python train.py --normalize_top_k=true --norm_eps=1e-06 --tie_embeddings=false --optimizer="muon_variant" --beta1=0.9 --dataset="wikipedia_en"
Below are experts of layer 2 (counted from 0) of a mixture-of-experts language model. Rows are named gate (a neuron's input weights, with its number), up (a neuron's input weights, with its number) and show model dimensions 144-191. Each number is 128 + 24 x the weight over its row's rms, rounded and kept within 0 to 255. Numbers have three digits each.
Before each expert's rows: "gets" lists some tokens that make up at least twice as much of what it gets as of all text; "comes after" lists some tokens at least twice as common just before its tokens as in all text. This comes from a sample of Wikipedia text that the model never trained on. Tokens count by the router's weight.

# expert 57
gets: " |", " 2;", " 3;"
comes after: " ", " 0", " 1", " 2", " —", " 3"
gate0:131132131130125130109071109108163137144117138093115112138118151136129126131123095161119143124083125110150066154136129149149145148174122121109144
up0:129192124123143101127170164138134112075133132145108147141117100113120134144115177161149150154107097156121147162123124043113087124105090133091149
gate1:110111102131124080124099157099151115103131112119110141144128111135184120119112111142140144123133123135116116163146118142097128129199167181115143
up1:120112122119139158153133157086102126134127140123119196128139134127091121104092158172131119100124115084127148128095128099116131140121118111163142
gate2:131166148125125099126099143140097113126102131167118095084177121092134075111160153144138141101136170145103112105101127124124127122101121154124140
up2:125135154112120064127144130123135121101097136120106117068165119108148117116149110129135138109144117114136173134107155070071141096130139099135130
gate3:145054144122095090130181101102125121178112130061157141158125145088129121148129152088134090116152104122123161103119144115147108140080116093159084
up3:125040130133121134135183096095140129083121125088092172148134120139134115130133136159153104118130123145127119104129148142160118136116228111142109
gate4:126121151145121131107171123114106120156146123155091178086146130126152162117117125127109147136133122135129097118125117117114131145133107153174182
up4:126101121133084121129130164154160138114194113150104138128103149102092152136174116110131112134150092108129096113123115157102138116155108131143111
gate5:128152093140143125134174109135071125134127131132103140137138105148092115166153128106112128142151142083131092147115104161124118131146115115098138
up5:139123078115127122120185108170133130150111131116077143137117119131114133150130104114126114132102130108120137137144128172074115127174158140101108
gate6:115108155126108095146098124088171133108151132134156085123142122140131078112145108096136106158134138128102130089112133086149133103116121093141093
up6:119122107118112108098124136101108129115130144110114127106142124096187143146107136133113136139122145118117120121114137111110119148105170146166138
gate7:139114174128121109111152128147072121127094130154125141102109121146100036125090142081137124130110082083134142124124123130117141132142094096135149
up7:126094131116097162133149124140105130109094154127151136164144103164119180117114135116138138122105139102140095123095123153122128142104117108111133
gate8:145081126130130088129132119119109109098138133066103130148140115150114118116126145115128172113148141085137115164122107139091131140156114114169104
up8:105132087133130100132135125174121116087123128134103118143127116128132083160099141128141161165087165170111149072091114154175141136123160131169142

# expert 1
gets: "S", "/", "C", "P", "T", "A"
comes after: "\n", "/", "C", " N", " W", " I"
gate0:128140125174160113128105163112140119131136107137119139130178098157103132197153120155089088158120138107144145094076164117206141112160081117133146
up0:096118147153144108081142150136143122107086144109110170093144136112078101107100141143130074134147101104123155116121118137110149143099187121115153
gate1:126145083133149124162165092173094123168110079117125098125135143173165130139121129122129129099182121163138118137097184140125112099140164101107161
up1:113119119123082118132106143128164122114169178107086157134112145103070129151104175147093146121129119136138128120103086131072124197164129138102079
gate2:136179141104139112156150080134144131125128107134126070185110138135116142166106100125134125158138145141145090126146139146104135123119080122156143
up2:149140099125115103122120146097137136102087126107129142083119159162139096097128128137126167136126093143141176123113132133092113172118159133126148
gate3:138082113113136130100136109133116122109086071187173103137114166147115158132111175143106154125129099122153138174178160178152115161137166128139130
up3:117122154065161117098150142086147109127073135095138112106150176096151153102143109127140122139096170177140109141178138104110071152072084133140107
gate4:170152140094152109111087183107105162121133127116150139168094166108121117114148102121154142113109081089097098118119138142127101118115129124141103
up4:136161135124158088142114099123140130122161147151137137147085118113128172117108135140086093167086115091130110125138118137099108126112139082148118
gate5:163136136116161107109117173111153088128143147189147108168122095139141120124152118093175137107140128119088152131175130109124142133139059120147142
up5:130130122147158119149131106154142101094154169116109139115164128159062111137166135096140120143083123138136143124123136123103151118130073147088128
gate6:127136068114133125186168113166120111130141117158125142123110093171131071123115113098087098139072095118152138159123107144115143119174118138129121
up6:150143088092100171123144074136087133108131130144157161134108131126177134147144090126070167114133121153132150156120097128119130061117093134138097
gate7:091134083121125131122117101157061153118131133180151150142135155130150140096139116133146171133130145146105082137121099135071143153147120153117154
up7:084142104112100089163144135164121104153130111135121130130167139143155097097100071110145158127147135120174103125123127153149111155159127107088096
gate8:103119105114112168132139100131133160118156119137122126123116154109111125178114092136116104165152163099122126103113146124072131130071113113137162
up8:150138113149152172162151124110138155111132086117133105074110131151170169124113128134126098155137108150138174174138160122144170121117107153157136

# expert 37
gets: "″N", "°", "°N", "|---|---|---|---|---|---|", " Born:", " also=="
comes after: "-", "\n", "==See", " •", "|---|---|---|---", "=="
gate0:128088163145146137175106123118138128135113141134105113133131096183089140150144153144095113125119092169130134109170145117125132115156126109138114
up0:139180165138119171121140123135137126150161143167164139118123162131146168101136136169136117172143172133121149162105112112101126162144113129134130
gate1:114170142153095118155204111107112131125134115123152135109160107096135122138134149124125119127113117113119133135145145130092117133115109087110155
up1:105130110144124148162099111144089131140147132148096164120145119080120120096172141138099107106151118208089129109147124117153162138096126090116116
gate2:152131132101115131186076141153121139134082125093161172134147151122121180156150108125123116138143099145139145129155140149126174123137121105115111
up2:100063106109114102110103139094117164139109139116134121154121138139105154118136152114128153134106090101111126125113158148128144127109179111154154
gate3:074122102136095125138108133125135143161096109135195135118135150115128152132095149139074119166153136094086098158089122160070111138127099123106134
up3:152185099086146106132132136135113145115140128115131154147086091134155147118126187083150108117106101139124155119137097063162146111114169129145068
gate4:121121089129104126160130099118068141174124132139131163086164068124079140130124103138086090129160102111123110152117140133086124137140143157119122
up4:149126101135147131135126121108129174115129124087110168154130130111141171106105105121134155140119099151121146114142093079129110122157123132079122
gate5:158112141125117128130109162111162139094128111091136102174110134116132123133134098132142168110122161101077124126153152146144135153126090110144104
up5:055126107119167151137138120128116103147164121096108116093106140090086134086146115135095113141108142137150153146072102140134131122115111092093094
gate6:121106094118120106148155127138089143112158177111162128099093127133117115143085138123124169137151154124123121129163148109132102094113119141133079
up6:122157144133143158084133124100112142102106095175093118129132166081127144127174107127151149126133097145114136145093122134137096133098170083144122
gate7:160126151077080144130132150101121125102118105097088118116109113105144119113121100121136177094103097158103106125164086162165107145135134138104104
up7:160139156141155114130106125159134101143094143137131125141150140120136130121171140102091177137163141152123126126174101141168117099115133135128152
gate8:113144156143147160146139119146178144132119125092159126113110124143127148144157130084077156080129159111131139138116136121087109127111128118164143
up8:095103107112105136106151084141169122126137121151119134117106147107126130092129150144165108150125120100180095150073145134119159089108161132143104

# expert 8
gets: " two", " he", " He", " one", " three", " who"
comes after: " the", " a", " his", " The", " her", "'s"
gate0:123166141109101131125136122128146159117161136121098124118127102148098143098142121170103156145100158121145124160170165142130132117168101108101142
up0:100101161129148147096127144120104148140129113129103114075105106094155178098131144151119133138140094111139148103123098114069095149160114110108137
gate1:134105145147147148135128103130106144127114124113154140161108110108120133109135136110069164130131171161136128103143105115164090133109146134112172
up1:128127115166166132141135113149127129140117119131133121105125091145131097109114121157111171087120134120150218156141113123111099135121133101079098
gate2:149096125132132129129122151086099143134119113192102095091129152101114099117179079135138155135141147162110131132105125096118155115109118113174106
up2:169121097128131146101108107095106102132126125147114156091107131141102129142134134108120123106124133133075185165130108094107154132119137107115118
gate3:128133101096125118168111123145091161142149105135124106146127088120124075156108163114142084115109122109128115116114114133156139133105094080129127
up3:132151116136122088154156155121146146174164123159138106094125115119115138151119123125152109095133110148114148114171115148168119111074109183125137
gate4:126111097111212114149108087123102082112122110114138108095116096139092177111103121142121156154137171087109166112137109113113113185132127130133122
up4:107170123144118146127149118158137115124087137129134145144126145143094113141086116146188131107098120123084153181118158141174121100105131104117119
gate5:113123124145158164135146142091076119123141106129130099116082147135159117155078111145117149136098091178126098140152132136140136144169149104140189
up5:095140107125132154142145099147141156163116155151114180118148106087085138118132162146145120167132137127140166127121148105124124094114070142100124
gate6:164116148163086103096093120140093156157113100143116164086159133119128115135124135137114129135120176147145161169150076145135138106141146112114143
up6:103127158154140121094121118124172091140066091121165108140127151117142134091136132152152062114109172102119101102127127157135122142147104148126132
gate7:086170111102180155135153126124115121131095124151107091144094116148134120080132105121197165133130126170120132178116127145177133132146133128127147
up7:126135160093146116093168120100138111061131150168120158156110144086156114099074159139139092086107123103129067125105076146165125135139141158121171
gate8:122118159126143108110127147115128097092079132131131134158120141120150168111129096138138121097080095144143119129180145090158125149119130137121128
up8:163129111143150156104123162122144102108113060115111113187121152117159143124138090148119139145096137105131167102130174112122138111172085159114110

# expert 32
gets: "==", "===", "^{", "====", "_{", "{"
comes after: "\n", ";", " 3;", " 2;", " 1;", "rac"
gate0:144108125107118117157148092110115132125134130158111161129120147158151120105130138132123097128153126108133125118071156197159120112126141142148140
up0:111161112127129137071143097153115158134156155140087126091115114161147131115134090141112161131129142151162175183124145086138139136110092144139162
gate1:120128161136131127092114088153148144150129134140092093105129136145126126114112137156136096123138101102169169154099152136109172127085119133090160
up1:086126133111139139145130111123102141127110122175114156081158118159124111125147161123111111153150115137127130136118159080131151143080103089083133
gate2:126119119105148131098156111097109166126113114107153122135137176151148102125152114103128120113168132144095116194072170132132143144158121134136087
up2:119124122133119088174113080083155112132133159097143124153120107157108118133131133102153144116179106129165109153129146100163159138146136144171196
gate3:106112116147116083156117120111146121131121100157115114148107093084107121127162132113133114098154097124123106121159148128171135108116109166158114
up3:071127128140114127187130113145131148130145116122135079112170140097169161103136122095091162118115112171127095088151115130140129129125136144153122
gate4:153121099141134180071143129156102162148136155185129136092142105146105134122113118128094089111149098140153136169092141121185135167138102103097124
up4:108147116121143159137111172124087134161124120089131112054126090135151122136120148114116118107136105116165177166131143176109144172141160117129065
gate5:149130114160124150161108172159132139148142122136142142120147080120102132117131124101106135105137182102124158131131116183166128119126152092124084
up5:101090089120131115136163143100096115097131102111077104136130096152133091113108131108158143125147140158112131089087098131148142089129142140150153
gate6:088133119124132129163158135123129131119138146088132170126132122147122119107096127124133154129154112058133213127126147076120157139129120121149122
up6:126131128133118151140136118062113142154165110116179056114138106163163132113145145120132169125136151128112119143086154199152119116139119130137125
gate7:096146123128124153155100180144139118126103164127097133122129144145115134092131144128166156093149153108068188125137120107139130096131118099119103
up7:125162139093101101109115143134131135136132131086108114135179141128122146123114140164102115184145136129113101115144083115125124159074113153107158
gate8:135112153124116099121130173145143131115104119145108143127109091139138125193119136141141100093148131130099115107115139131093137129169135156115117
up8:097119137141143102107133104111151127105169131110146149086124130124149131205124134123126045139137132135073132134123137158127139093119159121140156

# expert 63
gets: " John", " David", " William", " James", " J.", " George"
comes after: " |", "-", " by", " USA", " and", ","
gate0:150116124140130117169124099138123092140137153176150145092107122109136166131142128146131155135147132181109143140110129118118149128119146108096134
up0:112142118167147185073136136132126118110050101115130110102121114119089073104137129094161114139116128172103092118123097131132117141146102140142139
gate1:122127116088132122127156154120110139087108129146125107141087097143111108135066136151139087086102179149100115114141145147131140154141134122126126
up1:127138150063142133129129091099107150117095138094138164134135137124134121121100101131124116134114128114108072136175166160100158121151142116133078
gate2:128132139134156143122134132132153095083122142121148095111102149130122132117126137130144170148117108179092135123132124100139179119142078095128126
up2:113119152140123116115152134137118120141122094146180118103121152146131156073126116130185173146144130188103126168144138119125153097185104111140104
gate3:151116139184108153112110121128101137115145128098125171093150120102107124105131126128140122123140100125109119120119130146139104121154142149140140
up3:093127115084114095130077146138140122134125124140110095150137124153142155135141106133167133092123164138156119131177147135088127145121154108093099
gate4:116157153105134137102137110081164114124122072151125099133113103112125097134078151117113174139119115100186162145138099131128161101148068114102129
up4:128101140122097127130121168165121157141136152116167190106148122120151105113140126136131087160152132138116092147115126115147115155108149123144145
gate5:101156091131125169123127117133169141121135126118117151126123067105151093151116123149134112156147123105182085103120114129107144120109101135145156
up5:143131133104081081108078117125135129123150115182099124155133113119135142152134118141155151167149144115173109149118135162162088134185133115142158
gate6:141096140161100077103105122141152122131082126145140166120122134120099090137102084117124096137127129136111065112135159106129110091105129180125107
up6:083094159100146131147152164137118186120060153101138092116108154129081115138136102071137137107139094157120126140121147138146142124128099158135098
gate7:115106120161131157145112116151146127142127129130165159146121132133114119125096143158087132168066132125143114154093112119125155159127147126128121
up7:111093123125101118123128171138108133136139070123090156091165146122119097147118117140099106121165133101089130136173098115116129143111105140119101
gate8:108154077155101104127150098135127106130124158138178131125120108100106154121127138127137166171139135133132140094132091150110145167144130110119128
up8:177109130098094106120132142117139124091171106121107136131137099144112164153108121139129123123085137146199177115149105128090108167121100099100162

# expert 12
gets: " New", " United", " South", " North", " National", " West"
comes after: " the", " in", " of", "-", " a", " The"
gate0:097138144145106127108068102100094124116138122150128119136148131128122126134139138118116150169140119111120130130146129186108111126125177106120076
up0:117173134129176139121086108093110113110140160133149143160131168121075104131134120109090116114139124108127066139174153122083088139119137154151091
gate1:136123096108122119161099119140141128128162058122122123141098180139121112145122141144135150119120110151156098137158138110143149158123111101142153
up1:081102139119119193160171133111118148099108123166115109130132118133175087113098122094091125152086130182114126147103183121134122186106118119172124
gate2:166138086138110149144136094101083154129157128141122146120146109109156126074128155116121125136112098103127114135116128149157114093132142087096085
up2:112105112096120131090125080144126127122142108089175142142132161107167130099119108156158144152136136166152109159132127123109124134145140114149125
gate3:121075100155124181165143128149076110096119152123145101135119123162116137134122107077125148166114124144117145128119089116103157115131106103127126
up3:165165157108133105159108118128120128137136170155123104144162086125097119166108134132126148078168133129143136123158101145103132187184147169116162
gate4:098140081104135150094100154101131127111133138118133162134126129144140131096136145153174133185121153116129146086131100135129137136106110134125146
up4:111109167122131122163152140135150097110080127119098133108108159161150122138183104122155108157142141123135146100174162124132157086113109117125119
gate5:127132156131157149157143104094106173099130143151161124113110119154138133129106157137121125129138166101126123111086139145038143111128137102120113
up5:134147130135151139150101110109141182095128114157116129144104111172134139145086137106123134138152121116114189124080142132087168097110137095154099
gate6:121154117114164111125146124073128150118147133122129144122117122108116124166126125086171097115132073092128168072146163111135136171156114159091136
up6:108108126170131133119103131097158124110159133126134127150102102140116120140131124137125129116154098077107103116160116136147152100132097141167136
gate7:142126133119094076155112183162115106122131152130135110099121124139125129138119133112115143125115166110126179143108105163157123106107082131138115
up7:135096112114104120102147132145106157099141083125120172130153086093134126166114157122079124152118138143133132154116110141094147115114116086106137
gate8:120120194138124118148125119113144141145091094141153095152119106079126117147144140122128121138154160075148114174115136110125146132157112125126142
up8:123123165118090127159116119133107109103134119119141145103127133046110113148114157107108092124149084145122113176067143158106140129177079115153130

# expert 2
gets: " 0", " 1", " 2", " 3", " 4", " 5"
comes after: " |", "|", ";", ":", "°N", "″N"
gate0:132127102136108114103109154102109093146122112152099091151131117130162145120155111155161101135146091126142103150087121162157145130146137135109139
up0:102100113130164122165164124172132129115104166133121156113112127164145141113112130116175144111100141163107139107093114142152140127114151115149124
gate1:122117105131147108133121125113143103134110130174135137108144149112101103114087148199162105119083143128127109084095109120152148137128117116107112
up1:100136099161172156115137142136103158099131100109111146168119092129131113111124111149133080143144122126101114138148128100165110091100131151121134
gate2:112112134112138134149179118145125148166113129201165108148138074117102130104114123119108125153139138104122105122087099121144081097143128115110130
up2:121159127122138138141104144108151138133134101150122159142111150107171116135102129104108099144154131107158133140127135175171145154128129144087174
gate3:106077126101115125137110145128106148129151146136094115150138155148106145098142102140117137144088123141133119111129118124125142112112111127116154
up3:122142117178115093146169109115110135140116119139124112119132155143136130123169108147150147126135125113079097108115144153132161129108103133144142
gate4:128094097128107115110133156146107135089128097093100153108120083117080124145140134140139110138107110120127139129124114128119071160125116122131112
up4:156080115173125108168150154121157089170122081065121130068147075130108135125082100125132149114148117135103168123170134106151069116150138138128120
gate5:096153141151159126127141110124092111079146134117131119071168052130153125130122145107160160119157081098119091170120126149100131130153121139147141
up5:133119118128099088160109072136144128140158168145128137100135080141056144126141140131087137115128125153104151088151106053147094092125093132130137
gate6:147113167112181108139194078115145178144094141123118164126140121130127142142107101102137136123147117157144091119205135101092085136113117116092119
up6:147134126104109108172143124149130191144135166080122148084091101135142154117124142120139105123204151130142067157115115114131108139120141139116133
gate7:137101149162129119113156082146151124159115137143152154106104154115153149142070176153175105135130107117128092142146123145127122108129137138128093
up7:128123127084118087129118115111139110127103126140119074147125170091121115107151133116163094078189103171151144158126100130112158105158131131103137
gate8:153146139127142156088146165122101127133099137154120122109105124140111159165094140191145145200128114144078133140121126108144137122102129135111145
up8:162132120186122145149111130111120133126111134164106141103134112117114126154146098160149149148094150085122166105161133112119145095090124155110162

# expert 46
gets: "ing", " during", " between", " won", " made", " through"
comes after: " to", " he", " and", " who", " also", " would"
gate0:144125115122146127127118140160094132132125149121134141151116166094181148117125146118124131129071165173128152153148106122132126180139081101161111
up0:169148068160095136110128138140114145083121112152124094129139141168138160114117104110114149129149138153086144152122122083121142104166107097137133
gate1:127057104133116097126109098122156094118114198127134149098117133114130106130134147115132137123113103103093094139124138106120087129143125135123108
up1:096120103105108114100112124092063149154125130161103154117112076150120124132134134169116115140118133096120094114127089126145125115166103126148151
gate2:105145139112124131145105153108103117076171107124130167105151108111087158108121098127105165103156099121154133162139139148114095088157129155123149
up2:098109105111164166134133106164159116133089113118148116120135122144085144134136111123100110141123125146106117109112142155133172134141093092138080
gate3:086164111116143123164110123086172092084086142131111101166133121163136114142137185131101139091129158169134108127131099140136103148168106111122128
up3:137106152115115145135145124163115115112153098118117097123107129134127124104103088111171089155182115091133134118105093093094106106120127087131111
gate4:097127122131132144106126142137121148162093100128139130129143148138161133128111144124104114104124151118102135101140139141147118140134155135143149
up4:131150152129132171096138109093145137096128158121093147115140142157113119156138142097162104149132075133174144124076120150110087142180132141092125
gate5:088144127140098136115147097132130160166145108100115149108122123144129141138152125138123192127107103125116089147168112127114141136165137131165137
up5:168155122139138137141132142123128141154106140135110057091108145144158083118146105089144119146111121125120124196116135106093086135121108116144083
gate6:143182155141124141094119132131114136100130141142130097133127144115139124077134143154121125156122177146122096132114100141188127091151131084188107
up6:122170139121090150100098135078137091158142137124170106133140115116123164145153127140125085147064140136141111095134096116071152135127159102149129
gate7:129170134122096111127144135165157145105130088129106104144138148122108172085119135105123140138137059127079130118154072160145115135106179124105141
up7:112083162093147110143116136152100139174115143076099137081079114151113135129139136116135145159173103169134114172139124144102118126139086130137136
gate8:123169123118104154108111173147125115081114071120112130125147108136129166133127178135110107108111114168152107143152112142117116130162096098122122
up8:189174167125125133111118132103115143159135139138097156144109113138118118118159168139128137164112126146101139094126124136135131133096089114110159

# expert 52
gets: " —", "}", "\"", " —;", "]", "33"
comes after: " |", "′", "°", " —;", "7", "8"
gate0:122136136099107151116147102159133153105172139113206135135137115136173102122114155132129177163150116169099125134087116108181104145163093089117128
up0:108090124132158139124095115156165131110136174143139128100101104131123135157080128103166151135118105148090102113127117126149138105175095133113145
gate1:104137102131189128106147089138097145153110120133181120118135109128099104145118202130026151140129121133139097107106144105185098156138160116132135
up1:121093083134160150122094093103123110143135101138111151138117110117162125145105128168099132116140108162116113158125149104170050150146138120139152
gate2:128155141125129091122121193093121150157142132088117090138101147093131101171113102170116129134115156152104144149159144113131159111119129140146153
up2:120162146119093136129112080113143131129149149107159122111102115138131147110134125132142121101086128080096093110150112145100151102135157117117154
gate3:133146104150105122145129081111116122137085186128132143139138108112107140120111127139107118111117127127132033157102148107120098120124149137092148
up3:112139181127120103126096131122132117147142167128110149126093136144092120148141080107133200138149099145129121128171152126119124110135109147116109
gate4:114166090133147169101116106095147133111154159131138141137107148162145139108179177142143140116112109109163115093129133130117124148099154132124089
up4:114144112091118135175159138132123126124146128140124110138134109175167147142162161178142108131133134094138140089136142153158078125131159106142139
gate5:164110159139150162073164120106117118148134143166130171156142153158098136126107107145154168123133148077154143127166134106112102160178131145140094
up5:124137137133114112152113119146148120138096041113156127102121111121156123107135142149137101099137134170119097104108165125176168130090135141112145
gate6:154154137101100167123132130140140112105136172132104169124123092131133115132127133126109087097136116131155143119112150131168159130130125134089128
up6:081114113119126140126106120136128120145068099124134144088091072121127080167123159109141121167123132145157130130116107096119108136111138087129118
gate7:125135160114136148149130141143118153141167116137169142129120118102122120117123143122078115148126137091141147129097116136119129111187121144124160
up7:125147119095142097131113143121146112108091094116107068128154121128130158135165133145132136160131144174126125101164131141062167137132116078089120
gate8:123149130103154190155087153113123111118137149117139114156114106168114144136128137120133108112153159168091121101134147117116127087090109128146122
up8:116111146107118101089133096127122111067096106082143094093159091105112109156114099138132119106108104153102135166132124090118123140174125096098136

# expert 29
gets: " $", "′", " +", " −", "°", ".4"
comes after: " |", " 1,", " 2,", " −", " 3,", " /"
gate0:119145117131152125112131122114126134143098105146181165095130150148152143144138116132119179148138123110126089153093113120133101155196142107137147
up0:131096149160156118145139147133126134119123139185125160139126183168106114131118081182082091148118129178144107139088129113158123133143113132147115
gate1:123102131121165120118123098154128130157172093165118133103169103144099139138120142113086150116114136093115162168158159108115110142142158142113095
up1:101137128135138087147126132118171137109134140081140128097108149175125164116118144108092092092139138110094189122128190137091112184135091138121113
gate2:147136119107136103145105134110147134153109130161156114160167166139120110167145138174104166124135135121165154122108182132100163107116162172180120
up2:073101147142074134140135129157143099129175107149158143117125102184170115105145159135126101116137115143120098083133099112116096159117081167102121
gate3:120114147153148145108088114111115105146148098141103095092125095115126110080107127114131138142137141134164115101100144157127124091146158115108144
up3:176132153147134134124081151145139086152149147106136153113119141137148143158149135128105090144137117166080130130142146124155137088168133100116138
gate4:147104168120127100079127201121138098123124112163125102139102117172147161126140128156116152079121115124193133130157102166128174102149125114184105
up4:152139111115120087121125142120121085140165123130128124109134125145160112106122140184093094080160147132135137161156133122121158101127123113149097
gate5:091127104116137131150150159118110132143087109129156115166134151134053137112165119119153136127108110113100138129162137134112123115152136141123094
up5:135147132116100123110110114176135127091145123137148119100174129132093144176114126116125141094125110115128092135086135150169128153105088143151157
gate6:136098135127105127115110126141124115135114129098143116134135155114130126158150133143188124098120116089127120117099139114099142133152118135090116
up6:125143126105185137083180145143114140147119116151098135088128135150087122121120113113125123114168136166156132108156130156149126121117108156119102
gate7:134154090092119094114146133110138117157156122152155100104120120114129153120104144138136192142168136109133115152186116150168131143128185128139111
up7:125115152127106123101106123161128119157199113157143114159165168166118144069164131136075148151077142120172100115147127086167141145156070139150149
gate8:098112114135148135121120154131089108132133173113108129129134134078108148102143173149144149146115161116122098134111068093146106110155130160127124
up8:102140107122124101120133126170146104124147170120129152114163081177086149126087100129104082070154130107130140107126134126159143122104176127121119

# expert 18
gets: " B", " A", " T", " G", " R", " C"
comes after: " |", "-", ":", "|", ";", ","
gate0:139123135104123056118128126122118168131152152173147095174149146132102113148140106146135164090135152158137133133153154133089138136076094140153145
up0:153143119139163133136149130166126165142149132102131148179121100140103105141140104135113114117113131100164091166165100128138145152156115149155076
gate1:113155099144143176130141127108118112157137109150137152102080115156119077115150126164159129152091147152097128111119113120124166178151145115116120
up1:110136161141079124118126145134129123084121131121156111151115154105128185114100151111122141168128126150205147163153117107101140124089110107156142
gate2:082140110130138154091183149134090132096134151148157153123116133173149116151124105138181155107125129121162100093133159157152153152145128095164141
up2:147112125101178171120124124095123139138097129103158098114129082108112109089139115138129136121143140093140157068077152107149126109108135110142109
gate3:082090099114097150134168142107163141132108088133130154144120161107114068115145107127118120153140100121179153180169102149160149138108137143125117
up3:153107105128131106126104115112129178123079117142122086129153140128102088113125144213156154127134123126145138130111095091088099155139161100131140
gate4:113177147095110123098108168110119116122142154113116118138144128141153119144134098146134218107135124139091124112155120113121138091124138088068172
up4:127163124090112171138106175113103127143127178148170112135106086106123114123125137118151124163119132125131137168131156113099111174120125109107153
gate5:115086083100118123135125146119133142125150145157073145149073094133128146144151133139133133158182166143149145106098115125119092094102167152137142
up5:103111175126152149121093089182111120100123140144105124125099155126129115156128111093142140099157150170146143100112148124109122144154113092156101
gate6:126168142110112180090124124134091132113109146085141121110164137135144150133149133132158133123167069113158155146139088122163097129149105102130129
up6:138107109145133129129177091116144094164109096134156194118163114140110106116102127110148173132131181142100131091100116135071132156127143122125162
gate7:110132094103124115108163143141139101117115127132126153147108112150139143114152139136123140128122131105103150125109132115128140112150146110120091
up7:123150116110179065142109171126121131145087082139116165140096147081099140130113123161155148117103123097148097136136162143080145107053114141110101
gate8:099141136102112121130157116124148148112126110128127132086175105115121090147137143104146126152114095129141121122114131135096112135124100113120138
up8:127119150112145077125136161120125125098158098126093124114156107140146100177133092120141152118129128133165140127111119144117124122140118099157131